config.yaml
experts_per_token: 8
d_expert: 32
d_shared_expert: 64
normalize_top_k: false
balance_loss: 0.000608
balance_bias: true
router_noise: 0.1
norm_eps: 1e-05
lr: 0.00241
beta1: 0.9
beta2: 0.99
grad_clip: 0.5
train_tokens: 461200000
Below are experts of layer 3 (counted from 0) of a mixture-of-experts language model. Rows are named router (the router's row for the expert), gate (a neuron's input weights, with its number), up (a neuron's input weights, with its number), down (a neuron's output weights, with its number) and show model dimensions 0-127. Each number is 500 + 25 x the weight over its row's rms, rounded and kept within 0 to 999. Numbers have three digits each.
After each expert's rows: "raises" lists some tokens whose logits its average output raises strongly, later layers aside; "mostly gets" lists some tokens that are sent to it at least half of the time. This comes from a sample of Wikipedia text that the model never trained on.

# expert 11
router:487493545517526483497504500511501452541516470515528509510545486521502511476514539526502532502500512498486513486486542512488501458471541494456477498504492483504510464469528509482475483474479523542486498508478477494507487544488450529515538534503538506513502494456510451457445482507537520509481482548514522465518487484457476496447488496505447452507460507513505507466491492498501518534539
gate9:489497587539502477486515484506534484524498480527480488484539500517474525474479523506491486505480507499510524510503520477497517504511523485452478487488453473488530507503521518511473471470464502515475498504491526466498496515512493496518543517509514512520461466489521444488441512528534530524492451517526527461543484532475506483497493478513490478475452494497544521458530479480494525555539
up9:442497484504512523491464450460473500479518488538544443490485495470499487529496477468492485499474523493511475514532505507504547489531531545484529493531468497476496489503502493463528458472503495519526515476453495511534528493483477534486456500505507506490484575485518480491466503496476485527525490517485497528490510508508452516503425499522519498475530471476480487497484493464534501471471
down9:503493545512445495531443517439490547477488509485501478495475469489513509464472492532510501490495528480471499469495481534478508474518498520469495468477526515484486492474484511520499502465543547463529518512505516503457479489475496500523460533492516523483457514503441489511532549493535538500488476505531518503502513501535488538492456527529485498513476513515495521518530553498447498491519
gate10:488522485481507495537462487439479524512528497521545482510489528537495471513483495508552543507530510483509501484492524474500490489540526517502530539521508480516495496463473474488513540432504516515506497522505467477506494481505537484526546539455506505479539546480495487485479503523465527511529487521498468496455493460474476529487488494514457486510482506523467564535483528507504474527511
up10:487490496458512488493510539500531535538459499488507507507531487521475507489487501460505472484529497493477490488517526514501514506503533508541521478491535541525461515527479496512522523463478476472501489523469491532482529460467493520558464533489478482443517508499486560479511455532495480474498500490521508509504490518546519539532523505487518532454552518472535496538470496483492544496462
down10:504503514520552493485447496512508520482498454459488499503525434442469475475459521499518483521481478510494493472476486502537500552513475515473511473479487492500513511499508507505505439492466494531491533505492456563531541513487504573485474478493497460459485502541507531526503492496507486472453505463512484545475487545472495489507500492489502529473488482495492491487485504496528491486493
gate11:484563461455469471498460495483478481522502522480500476522490558506481483526503474478480516551455472497461552485513503510541483453453472470519511531498509494519498516503539454476492489476474487475524520508524471474515466490490500522551471510477503503499497494471481482508478488518482531509517481510490482489530481467519533498518500463522538478470492505486445489444474511472484490494509
up11:530458503497500476492517506522485505458526497512551468516490479522510511508514519439505510535508481525530492458470448499481491504487491523476517494559500534499497483551438507533453565543489483520530512519524498466472517491519496474527507503503534505533512472497495479528511482455564501458524487501549501504522501527514498496512514518506506491518526460481481522494485490523464518492522
down11:535484476497455548483475498538483511453500545518486457501493533525504549495468493459519506508478467520494515522494480527503460486522481495479524538479491482487520491487526475517496487531446541464545518541507492518519491508470495486498504443484478453452494478504534545481496464474459515541483521522506500489513480506509492533513482462504498490487534489512522485526479550537485526490500
gate12:498519496468485505563479487512543489470450516506537506475469520517514494498500509520510477519526497488487501492502511518542474485534492494507472505471493492482491503492541496514522494503496482521494518505518540458505457482489481509487454511520491516507505490505536479458559516493549446486509460518492485535489484461528452493486534440460489483426548505505472500486479465506489504539470
up12:548502506492482546511481459494522525460479529515512486517516494493500481505494512473544484493533520514533496482497546522487487531508485532552569460479487485486488524526517503479511484499537464528566484501511545490497492469492539489502450469529495528538504536549518492511496507507509494523512499516543460507495508508530498522511493494517510527534497570483509516523482502449501497516463
down12:491492505522467577461517486463514472494469516503473515498481477518497552523519482493516496502476473528480485498425518526499449537499483476524532487514522477473509485529504493534544504508514498471493476484476492486475506507518488483509509478489518519495511526515463511468534542468489467471520525493468487531455495518550518490526499459495483533515515507529509522526528508535455460509546
gate13:482450542515463477520462497515517528478476522518465500522473509509486484533490496537519480471537492496527469493502538504513479458518525507456519521471520496543515513512506535463516497468474486548505496534533498509484495466502456555538490478478492501474505504491448520513466470497529514511503483503503502542522464443489463490500444456488511465486502484460504456492501505467498492487486
up13:482492477498480533494510471501486499535529538505485533487501473492525494455482504496495506524484519508432510515507479500495476469537453499497512516518495541515444557506502449519510514448454524486504472460519510458539502506505507483510531460489492464498484549508521509511504498474486506486527565494473519510528505533527519513530530467476474517491509535478497551487517483538509458479515
down13:502504495489522487454477521493499469512479500503505503528543503547521523532519508510528471494475476449492509459491491528514492493540520488484518466532575513483489504443453513506488498484458475520452538482469505469541488501471542494498502515530559474479517511498550470492447487520519492513500484448491511505463489471482506506530503476478466514522493511496491492495473456499538487512500
raises: "\")", "s)", ").", ")\"", " lb)", ")"
mostly gets: "The", "In", "==See", "Personal", "==S", " Succeeded"

# expert 3
router:472508542510528470467480482495506500538483536519518525557511467499478500510527519475547514507488493506507527501498555541488515444468533474495474479480478484488506480503568470488460504505485462517465489504524512493491498510516519491529482511515537511481480515506490458491476499517489509509548524525490489499503432513517477510454498453511533496493483500456537506509553493510515507550463
gate4:542531507560482517499510538557484500523440513520530493537534494495482465496489509526512536468534497517554491475455531504500496487483542496483495519478466549466502513498444467500479513502481484488452496527490486476465471491500508439505463497520493482498507511536511507507472522509502492497532516511531487535508485520530502506477511502511535464517511489432526511485494478512528535484516
up4:524503467500468497512473541507528558486485480482463511507486552514519489486547501519457495508518464522511496471527466526540485509499511513510496465499485486500522505498481503483432506509474511492493523572483509496508518465488465482472467485523482468477507463502503497481520506477480508477466500497471496522474527497499491527513496482601532496505485488549512512471531472514548480486488
down4:485486469467480488467503468506498487490509519498526526437526471547500519496496523496484521521532468511458530518514505470510500458518500528490494510518504464478505479525515492479478473494505485373549534506493523504514514502488493482508496494503520472481484529521478538508482460492475513488500509481485538460441479487532536486455529490513503502480473504487501527482494530462482480496506
gate5:474495473531515525454482507501512518512553496471540527505521488504475478512537508482507524542490510461487496463512518524547488508512495510473477483479556485555496538472519469498494541535528445504464489548489436528458532482525466506514489473494500498472468517522507461488506532471483503528531507528518470493511484510474508509470476513539536499519473486499524506484536491519511496489470
up5:564512524537501481510455512546525508471482516459461476500476502499537549519475517509498481490490417502521471506499502492497501531480512490494501468496492485526466468490476500437565461490498535491491552499498519525538521513497507506497463508496506474525493487512490545501488526519496500517504529475515524523479505492529466483534497486528496525500457511542533505511489456491508494464534
down5:523501477539517485552511468473489489524543527537494532522533492513523513479488480488463495498549503520509474500536469513497500475493535470536518505502474498498473514538481478544481514496496491504484537523536486467465519479443480441511467504465507551529528478505477533500479527509490533522492504540480506507498508466510545461453505461521498499481491506516490539518526448514472487516482
gate6:519517504520531528470513460489473475522475476501512517478522536515486491523499482501539421493508527499551514492521521543546474449513541489494513507513501466515539493508563526532503516473500495482489483480492516463449518484517489529504517504515566493486458534464518506479466491521485478500541496508453508473525511498504472515515491493500483487471504486466496503496540524556477495483496
up6:545497518503500469549523498511508471479487498505487473492517510507516509528486472518417542506487523512457500497522500455516510533449494454515486500475494526498444491511469493543505496525496481498507488503510504504530453519508480476472482561492520515505531497513502473540509523490483582552490522495504478496477502496501513465529478485519509504503462494519530461469467472476481493532483
down6:510494443461488520500522535544524508490479554490522507462520530475470502488511522498534511496532494509494502493472522527516478504525485525540507511509483494476544495433548487460489508465492428467481502488526528517487453490499475485493481509498478497486490479499488451530471495551515489520489472507498497505499485499492474504509535493522499461518434506499450489549477526481508522496532
gate7:487550498515492512469466495492506503528535524511527511528510474506475537521491516448544486481524499524519536527471495492514492478522497469527458455506454466469507509478542493484466508521468484511512509504517511534491494537516494470551535506482512496458473513512461491518501489536505505551538514499534483529533501534515494528463476487510542483508492488511519536504556464532468489551498
up7:539508479509488507491515533458557513529498526491499511489460479505535488548464503527536473472506518470494515513504546530482495549529479490510497493499497503482492545480516474500533494453473450534490461540486510479508522514505504520557504528503476459486507506449465502554500494479496506503498502490508514493531508491500476526529471479501482532541456535519500553479492451508495540516503
down7:511512470513511487516490511519497490497516484520496501545483512502484486492513501458514507441483510529503472531496514437523471506505461484518481473523497486510511496495530532519454434487518455519521481481528484504480459538532489516532518497536477503469508519489492514502532527498506474509422483419489485508541505546534523473477477542518525501507483537471512475511514518518503514509525
gate8:488479533522498496501497494511474515483515531496516523531499484492509524492512491494474489501481508489475540520475517515492527454530471493483514478519471480520462489477491477520446475554475535506455521491511491492484551482530516467528470492552535524479491490502524471549482498503501549461521529522514478512482469492515460535519479431459487492514502464457514492503510548542518492503452
up8:514480497518501486506528532470557524522517529511470518500487509529577493513486508488482498522511520496477519491452512496521465468515455503471493517514493482454543530496499524525511529505493521509508537504517494444500552488514460469508493535480504467520484552480489547489495560438500478513486539505512504509485512468513499487515494501469500535550511534502482510495551498491471502487531
down8:447510509505492526482468498464485517446529469528529499510558506504509535509518523505502494543463453464500534533481472518467497507496462515498519458456496514495479495512480506518507485518484497514486504480489510500502446480553537548491519478494504480515526483515437488505509462530513492512497510460487534497474510504514547514480483533527478475482490503543510504463503527471492428499503
raises: "a", "ed", "am"
mostly gets: " and", " early", " well", " human", " close", " or"

# expert 25
router:539495467507478533522458456543508493517465538504513479520493516531472501497488518482501488516497472572498540481493532497542490454478504476509487514534493515502504520465542451472475464474519472505512534506475467475430492484485543490500481511480502507499504520476489481485491522480504471520541473562531480512502452505530498495513522481511484486502479484486474478494541469501462507540505
gate4:529520476517456531553498508499536557515514523533491486500528533459442496534527498496483517490505481525507529497474502491542524503468528503498513514539523500517506523433510467513487515485502481552504554511484468478479507496510552497509495509535492495472517513495508499500483485504552546506552503491463500513504450505506510528479488469555488515489475529491503467505471461478485485530497
up4:532545514543493511508505525493448507452502536501540488475526565507529496535492524505511509508505512508490512562497499510497463579505503507493513489494516509493477465511455498522491505507515509464487470517440526508512480465516481502455523488505485470533564480481474467526466507519477509492477452530506494438505471507484501514535508507484489522498530504494505469474518494522496505466504
down4:445499505508512477492478492493459508499468537473492489531489546534535512490501492501507513545486559431498481537484493490478539516505467548505529492491467517485520501539450516470499489499491504538497474486484479468505470469484483504484494494462502492473534544507495515509525479521487438530503509489514494526481508548506521512536562522491512457490494510470507500507530452512527493534503
gate5:514468492519527497540510462488510504467489483470519514483540467550466503489488484559527458469519501532493520499479535530537464478508474530487508524548503503481498469517505475511503536440498515502489455539519494516498492479477518516553515536487510500556473470491510502512506505485480501522539502516512522526489472491489488536513478505538444505515508475498509489484567474479531501472466
up5:515490520517505480457559419510479510483493521492547522500517531536548517485492440471514492478490505502441531536471486502486520474448470555500473512505502526471482474471515476491504481486520503485501516484508497512476546503501506501534478500487525491487513479480515494487526534510501485479455516517518518460542525447521508489509510544498482454516505478496515530527480520475485513485528
down5:518558490509507484525548505493472519506518516521543487476506487511481494494487558485499526457468523478505490494509484474475528484516499488515487519481499550510481478516511507501516501532459487576515531506452509517482494509529484542543494502482486495483499504524525485507482508471514526496440471512493528500547530491485450517470477487500553512534489481549470533491496542475534498544518
gate6:485492531519503468535504416448541490504493506511493568530526521546496498493505498513507484537493504539463528492500506510484481504497494523506506524502518520513488506450529473485467479442467475492482537462504499479501487492502518522493519491519508519474493495499480500509454482487451542498526473514466443537509491483545526508494498482488497462491465497448482451494510500491454492496512
up6:499476525478505480503499514448493513471491524483505498528511522503523497528468466489538467493476439474480499538506494493484520531493496523516471508461472480527478474523483477544539503526493508477511512536460550528442507524529479475493479479475535508522516520524484533507501484454470554476463457496478482463473496492513493516493472530518487480484529473494449499513510519502503465456539
down6:490512502513470473511492475464476497463496536487517507514509500490489489537501520497496489525512476476498476541499462536529526478512490519475470523455439528544519526491515507505501507519509519489495509514464544516470549502488529515507472499476483538512481510522499530504502503460452453521504457465480500529424522470538482525564506548472532482520526476506510540500508484520491511490498
gate7:490506507506497486527491517453503503501513408518474501526462485529481475485474532497525444452543535508500531494468505509541531461472436478466518535533426487508486480481517495527531493485511478509500527513465500491486514503541504503473523518550486521488518487526556475522520515496520499511481481528499479524469481518503495516506492523484478483476484490523481491483512526501488476488520
up7:507490487539518549514488510516536470487509457486471516473542483470491507471524491462496431466502492504496508504468511483493500486508442505496527489482510479500468511485519527499472435499478456495476514441503491468456485489507505529513507503524457485471551500513522502474502513474501502467487484503525520494534473488486447499510506502512459536528491504521526516479495472502540444451530
down7:456502537546496539472522512513567537523532526502456512464506487455444519524496505478499483493513490491460521516475514520454485523541482495499470516494496501453529463488498453493497461510488505461524494484528523517501454499496470488504533481498513504524529501528526472483521486509505499449502505536488550475508482488511461504457553541513490468511496530514508504494474508501487527517515
gate8:489509504523549511462471541457517482488526482477511494482503489490524476512516536541502518461499529526510524516516506520530526511484507490483540520476491446475543541495482515530484514522496514492523477454431495521521499486521484522490510491504496479524517439502502469539482507517493519499499538533443484511530500479469477496473518501509512511520539506537567472491497501552477541514483
up8:482507483550492510435456472522495502493514491497521464532491530491526511471470524548493547502461567487460519499501474525504505548533535490472508518491493508504520488494449517525506515488482465497488526539523438530494492467533459458499517500538489523537500466488507487492483480511497526490500528483479542471501480500488517494500499460503526482502509475494546467506480495498512544520468
down8:542516470538501525459446461519503443502502530517484477515504508488503487494490472436473492490488496502453483492494478476512482525534478479516499504508491492532527465450485475454506483469497461425492518500502476500520498473458467459508511489482475499503540514491448509461515507524503482494505494492557520499538490460494534499481516480501545468496507517505486540498524485482519520512475
raises: "000", "200", "Q"
mostly gets: " ", " 4", " 8", " 10", " 5", " 9"

# expert 18
router:478487518482509473472462493507496489537491552529494503559504477493462512499527513478510519512493507516503526507512535528513511444486500502506480465477488490519502489509554458469475481514481501527459521505519496487504483513493479490518481511493512536473488521501513423510480465523498523541501484537473461480517448502506515510437474421505525486464455504491482483497512481506524504546479
gate1:501543527515520505501495533504494463508487490550505495450483478491470513458516568487505528524493512492464492472466481537548460464506469543478485497515466531530491492484547494500519514546524499542509504535503429460511505518473500536526519478506531530470475522521491447478485497530481516513472503531487478481483457496460514501472493489476514512528492497488514499476512469502514513494473
up1:489539467477509501459451543438509502458500526535511489482511493542463531454534514469490484519506464507491497510539478492533506484507450540519454463488503483477472494498492513500532515567492515499505495518483464497516479501498488493495523478498519511477490520495528514476501449510490521511482531514512474506522516473548540509470464473473462509495489525493444515490505470490536455491488
down1:481497474502523516508475511501481509479524516549468493495505530466507458490523487495501540552541471523488466499502452453515517554531510516508494516485482489497504510478544522518526494495471535506546497467498500477514484485470486556493520500499442477456515478495480480511487499504490480485495489437445509492507507530513551519511559453485504519526539470470500495499488522473492468515495
gate2:474517505459463456469451464502456502481465539535478524536477522512473532549526522476488501538510492486491521535503488491484527459511522468525517448506482462511521453504540478483472440511492487495477546502514484503528512522490451502507509510480531512524479514506527464526489489503512533507497491528476486488512482504525555491466485442484515489476474542512519484499499498514519504502494
up2:504520469508509447486507491521521504509470498552507552491470526467505468494500495504546493482529477512470493506545462522517523492539516538487479505489491548513510509495486499484546481521515504459468527475508478468446479493494461536494502548500544498491537503500527459520477513483514519526500528498458506509484419529501550484491497506496520489455475473509508480501477492505520521523467
down2:492485481545554494494512479503508558494506452466482527495543495524484507543474474487480478470508539523510499541500519529521504492480505498470476505500517492531513494526523542562517493500530453504467492512506473505478530512489479500507477458480533471493531477504542535525497536510512470528483487481487487540503529482493509541508541455549523532513533481458516529477490523531480482473504
gate3:493488536468503498475481503498517472513507498485470512529514546448500503516516504489492462487502545517520525572528481535491512491536487462478489514459549502471524468458514469478482501492530464481487486525470496512490542535498468507477486502529468530494467546495500484488482526510516450524498497523466495505523531524473496504494489518500527482423459514463503510484502488514548490506461
up3:490553490505473463514492507507519541529466488488470492456487486520499461514533497431518468473520506520528486520509510498526533474500473500492503449481539508530479525473542524490520521469519496528505526504498503464465510522461473509486484483471497508472507529492502480526485527469490511522504465494493464456525497511500491559498455469479482440503494491523471502504488479438540493540490
down3:511515481554514506529518456512521474457545486475489487518472526485496533495462514497480497503463476482473497493441506493513473474507505482488467526502515519509540438533537493483520458493479528484483535539523555513505496465550509451521511510492487536528520517453520481482528530458479477502512488487513503497555518490463502499511525502490526503469523474468518494536519513513476534502494
gate4:421491546476557512495465533530542500538460497534512525504488498519478546514554505459487492495517496488446503516469504521478478469529522480488512467543506481533515487504553521481492469520495480504504514510528506493507522515520474505469527489512510515498494490511484469470518474538547524507521509521507493508455497545505514515442523494508500478502458503512534500518506461530516490530495
up4:468496484478475468456466467529541521526513505508481474488508494504504528540520473481502499477537539516491487464549531498492501467523498522540503467522516484499473471507460483492447494507484510490488539494519480522490518481470451451500472491495494493431486477531504499501521488534472506502549539492527524527535508508554530479510467506517458468457470477497481519500516473487475495504524
down4:522517546545493472509529473498518476506502516506506472439509508542540514467483499547517465484468486505515499483506436514500508533508488523502500536489491498439481503503499512482546492508501498486530479479477493515520493518483521482484535512467519550517492482500568558463516490518495509496537485504460466482510450461497476505474516514493462495475512477460522518496470483482523506496450
gate5:509521543521465485486477479526489491497531549492545503515484453504561500479493513493536539521538496534514512453474498506484481471527455510512501499517483519521462500525549502519458495516466471521462513516500483482508454537474457465524493499533523540498531523543523478514482486538517467536487471517511448496504451475523506508517484460483498503506490543515516505495497492519476501498484
up5:491473512540471506529485494464463480488468479544453483504509511515525495448523544509488548498524504450483504527537474519503515513493510532500501536546502472547460516492444516479509469539509495555519479543508481503508478524518515512478525508508480531474463504532470463491502484499460520526493493518492485553458479511503464504523494481500516493509530457513471478489509486512523499492454
down5:476499513503510523528512493486531495469487468448476508528499497534499512554539521513510503481511467453508472508543514503495528487515533538469533500541469538443530493527502452460461490497507536484549486488482520491491521447511517520501496475471488470487478486503481521467495451509478542493469547534478551490549496503450517485484511478501512508487474483504506507507509512504531516507521
raises: "-", "th", "al", "–", "s"
mostly gets: "_", " Un", "{\\", " Az", "{", "\\"

# expert 56
router:513503533530530476514534507505484469499484511512523509537523510539500557483527535481489479488498490542487545499505522552518513499447487504508490488502487510485504504499538494492502523514511503493499522558496456499501489500500448485506526500551528461484513466514474441529478502547501466495491503611473470493481464482495474489490494500482472489489519481528476490491525501520508509501462
gate4:456495516544493526477500520514506492503509507489494471516511524517496530470500492492473508479529474513472534472488492561546488491508518489520505510494488544460510489546509513498510517520497464510536502527509450498524512505455440500521536476485471460487513486488490516526483488533510495460458537563540492463488478481515451514515503499504463515466522464525485537459548498504534506485473
up4:507507469494494453475543508488496499510464512485484511538519477490534499529464476491473508531528497516514452434515480472485493483498546473507460459572510507488531529520466527517464513518479488506491495518516497490527525497524502525515488499515503512486458504509503438482537515543531488508519492498418522489502514495524535493483502458506547479491473497510529534494523477489490476507532
down4:473515497477495506506473530460494510438504512500497526508481530471478466492475475501503510495501505455490486510508491510534524493501536519454483501483468499463467496505511498553461526498500524501480483483480502490494497468496524570449507494486504573507524515515560467520446475491461525509526480462504498463525490505489487477497515503510490533521512474504523512515473512590486488487495
gate5:535470479531494486456551535515512479523479481535541526516488532527453520475439473530475536519522519528509486505467532467488479458466565501536485524485510515484485515496504477476493504509503499504486511560571476455525488492501465480461504472496486459515492502515459502503469496532519479493489489516529509494494502516488503511505493476525509516460504450519526522521497486484508486479490
up5:526523500491505489484540490503478460507517546487501489512542523561499516533501462482483488495498496523521518558463516493470476508533517522534457485509539483469518524520534491515502540525459469491483509560492491480476506516526499505441509498508518448500510481547478460500496529502498467465514510535499501498515484505499507533533498485499576517518518463512514530488532489511481508456488
down5:520502528486474477495501527515469491514526496494513484497459511481473497490457458508497487493509476466494472498474478543508500496525533503525516526503532500435514463535490471467475534490526455473506484480484526494494515479498518533480507535448499499480514472503510523515480478463538557488523538465472487531509514515463515534492468476570550515472511515499491456469517480533493466489486
gate6:466532511500537505433541474478509537479530494503496505458529549532527489502514482492497500531472558457483502534498491506474468486480490520475519504498451520539473509471464493485458549473469494507463488493472499474486484516520512506451457491530568498471498496509488495501430490491504501537519531525485531540508488504510498510495492493509499497503512548492508506506480480487504471489470
up6:541527500479476483533454477528508476517477520515527497492449511468531468532515495486482540484434462509518518516479507524486521492549511459501507505463519517510496500486497477473528454503503516500506512467476542518518524480500523528509467523490480526509461493469492486481486483503476492526528492464444480528534523501484513538458471494517534478491452525455501438493479505496498463502502
down6:557513489503463495508507554503526501499472453541534463506474494503510506477491489483522498479542489479542491516508520492505503522526491508509510492550500490517494514476493512469505516522486464496528563517470518538479465497478518489474445488492513489521495501514481526466529474500502543481513509475463515530501448496486492504526539450520509511501458477513504451518480490556502564458491
gate7:503504505491463506497549493533484473498470480495479511516488524535515498470466515479482489515549502558549523501503564506499501474447515499469527477541507471520473510510534520467490531501492499491515479512509463444545537488511523496523504494506532480520496568518500505492508480501471486469502470492556498495489495520503500478514514462496490455478528431472508501494497480484467478519538
up7:511501543521494502507507518516486481484506528514503567548493492539479544472534521465477477491507493494515494518516560501484512555447530517489508541494484497468452513491554489519454487518499535500496490475516463472522534507521502502531546505522516473491542521506521456525516481489450489473453465511486484518472466497500503489527511492499516473474504472502499484467494476477465517517465
down7:524475509481422548514470443549507497503479494503485465527485489492514502503459489484530446535515489499504529532479509492455527492538545516516537497508464490506525523518496492491497508485515481441520489462529514501527498513481512450473480471508501478534495484526473504506540476476497517496512539508526526505492457510447512485519538464483513474480534502532508491514518471484497521457508
gate8:488538518503501492470517508475488521513515497498492485492507504539552528466509492514446511476483495480511513496534489524497489504456538477500514518454495518489503490494484473471506542497487502526500470548496501509528491487502519499488481495526530476532541466560485487508488477552499501551561558551486534497441503480533500503492444482512481488508482503530479470477529501519496442489473
up8:495532488554508498516479504535523518512542502501511462493463501491496499505559496446504542552471528498491497528533500491546490548491488491502500495495533519520529492500520509496486514509460495526472483482498467530486552496529533531479498488539503522530558471539505478508546483473488504498508502505481509509508530490558497516505503507481501492479519520497495457486484499529479556507418
down8:504494507507499534495488495485549542499473478527489480509509542461530482508521512492455487456479520466485494530544490489430519495486526486484512512549494515511507463516517479483496474461494520473506502500515493482497506513457512470492499476452524514542471509547477511477543507513508501516542479529498525495462498450545489485508460482526488461481505508498482560496505499457475447532499
raises: "ing,", "ground", "\n", "s", "ge,", "er:"
mostly gets: " %", "|---|---|---|---|---|", " Mer", "|---|---|---|", " such", "|---|---|---|---|---|---|"

# expert 5
router:462516539529512533480513467512480484517485546481535513538524481515474486542526527503536527508519486513480536529479537506497448469440487495448474500500503488541522458492522478508483526492460499527482481516504506493495482530501481527542523503525557522527492508459538471476473496528522513490548476534516481473532459500487488517448468474502522483488514477480511497494500498491479515522518
gate4:483526534494488502567491504515502456480535523530524495529429521504509506538528517517457487461503467534532487509503551544485449501482504466493521487501544520512502478516469505532491499545462500536488505514478499455482479524541521513460474507541480516486551503517485508487515490485511498504487521517520466506494496465466484553464518511513516482498504492475465477489515501513474465512479
up4:490479500435487526462498490481561520507494485501544502494545502503540526471518477493489502474512508525496488525566521486518527458550499520528520478462472481512511483496513489459457482500534495523518500465478517504509550472476486486437524493500469505491445481468489477490492475489500545526464484496460476507529511505515480477519500481510512503454489490507490461473522507455511507526509
down4:510469503551503510490470470500506542528501494492467530492487470539510495515486469487546510509493538485469528498497513508523502493466490524500471494552442478499500501489549504498521499476511515459489523499472496506505493522484463475549555409485514495520499539513517490508489520520523496529497485512488513512543468518465491476527514443493528528466485490532496493527539514464507533464507
gate5:535516511493511487535498478502482481482481547482572506510495470507485508516515467536512480543485522473510499510445529506519478474454494533513493515501525541529498458532508497507507513502478505496492496527526497523472515527493523470539526520493482498480501473459512510486478546503522511497512514513453473476443529498504515511528504516516499465459490468465545544484510482520502487423549
up5:548472476497503436517467499454493522513519507518486469485493502522542523491493486470537508492480525504527497430543508486440535497515503493483530494473498520503505507478463494482489514538469485505511532537541540501525534482510514496463499532524512473477494495538454497532489514490474499519459501511459478494492489484547516462498516503506484501498520476480435506512527506479549537508492
down5:523471540551499578517492467504500492502477518470500507493507561490485492494507478509553518522530482523514513544490510518506482544449499505521493547491479444495494488489458481453492494499515500521495442464489486495481487502483448507487491513478491503511524497489525467512491476488478483503522531553528503456511505508458481483474523531520503495498505534510457519487519454492498504483551
gate6:445531525554541532519524448491469473508485537450460482558467498503533482493483497484527479509460484539498482523494507497503448509473543468546487501478524458468516506518497475553513508473477485513527500487475493455504517474504520502497481485508510453486522519481569488515489483501488513496501520509493510476502495527501453492479495466464509505483497462503482542503491500513524513491517
up6:516522530468492519499460551497457502482509496506527460502490511530500519510498523479499459481525483482544512528520519508487515511551475531509483503446471511520488539456503495477495514556465527457500523499505521482477506504542533486493493484475539503505482516506502495528511467525494464539513496510518469533539479519480542458494487459518484514492530518488504494508522531508517592472503
down6:475513532549518542553522499488519494474523513549481532501499522508538524499505519451514441487528507490508523512474505494475520503478473514490499563501476500505492544456481526500499470530487533524520476471506523468455490478498556535466524532515481541476516507451503485477489506499533510484523481533513493528536453477467528479494480475466506482509535497483477511468504482483484479507509
gate7:462537544542495533503509503509506458477475517512478515520497458486462537514535477502557498475479496465519552505495494473490497510493472501496499510492495455559526424489509471495464536500454475553496514507534487512493466542492466485514508514529559485516500485473497502497456500518499517487469460526490515487560517489497491497454508470503504472489514505500501503500478491501483516527512
up7:458505502555489529539524533467494502480480521540476517529495472493534490509493457509511465496500528516497490483510483491496562522515471480519450476488537466466541509467498480519497540492506466493519543502481468497460495518495500539504503509549507481503487521462496512518457533496472539473523500525498507442523486506528506468502462474479524525519499494467475495484515466518528442507518
down7:476490559534454510491528537497488508444519502485522531514531519503494497462503460516519533519494507485469515476489515501503515536519473509528503484499514481498515481494521484541492520473482494532485474494472471538449446511448493498512490467523485488477525518464480542547480527536487520504562483445488480467504506500480461485481521488505543507482494533508490497506478517527513511500561
gate8:489464509490483535476559480539524497565487498487534509501547505530466531519515511493484483514505460485470538482511531498485454460446485478479482504536515526531462462486502522507461496502480529523504513538498504478497527510483477500521532479494518494530499512471503491526468485548490528525533457509499505471508490540471461516473477497537490465489505480461552514528493492515486504524529
up8:499455498529490513513522509498490504517537503540429508480474478498538521463515482462506505560480511543529498528459527501520523520491553466542519519471479477488514469476504495484485492524503515500449508520508499487480509486508514478492454510443509507477492557498517493524493500461520487512487545503483508453486501484490494520481526527500515511467491507534486537529467519515459551461486
down8:478462477521471545484526454509524526515546492515473497520491501518495493480498515509529468514446519502518513514502468562511503497489500485486482491490480521508520488482477553467478520520528502534513523491459470488506548438480518493568454484474519531531482511508498561493501437475539489528494546509504472510495493502507507511513504522522504444525526503515473517511521505504507529492507
raises: ",", "ar", "od"
mostly gets: "°N", " \\", " Art", "-c", " General", " App"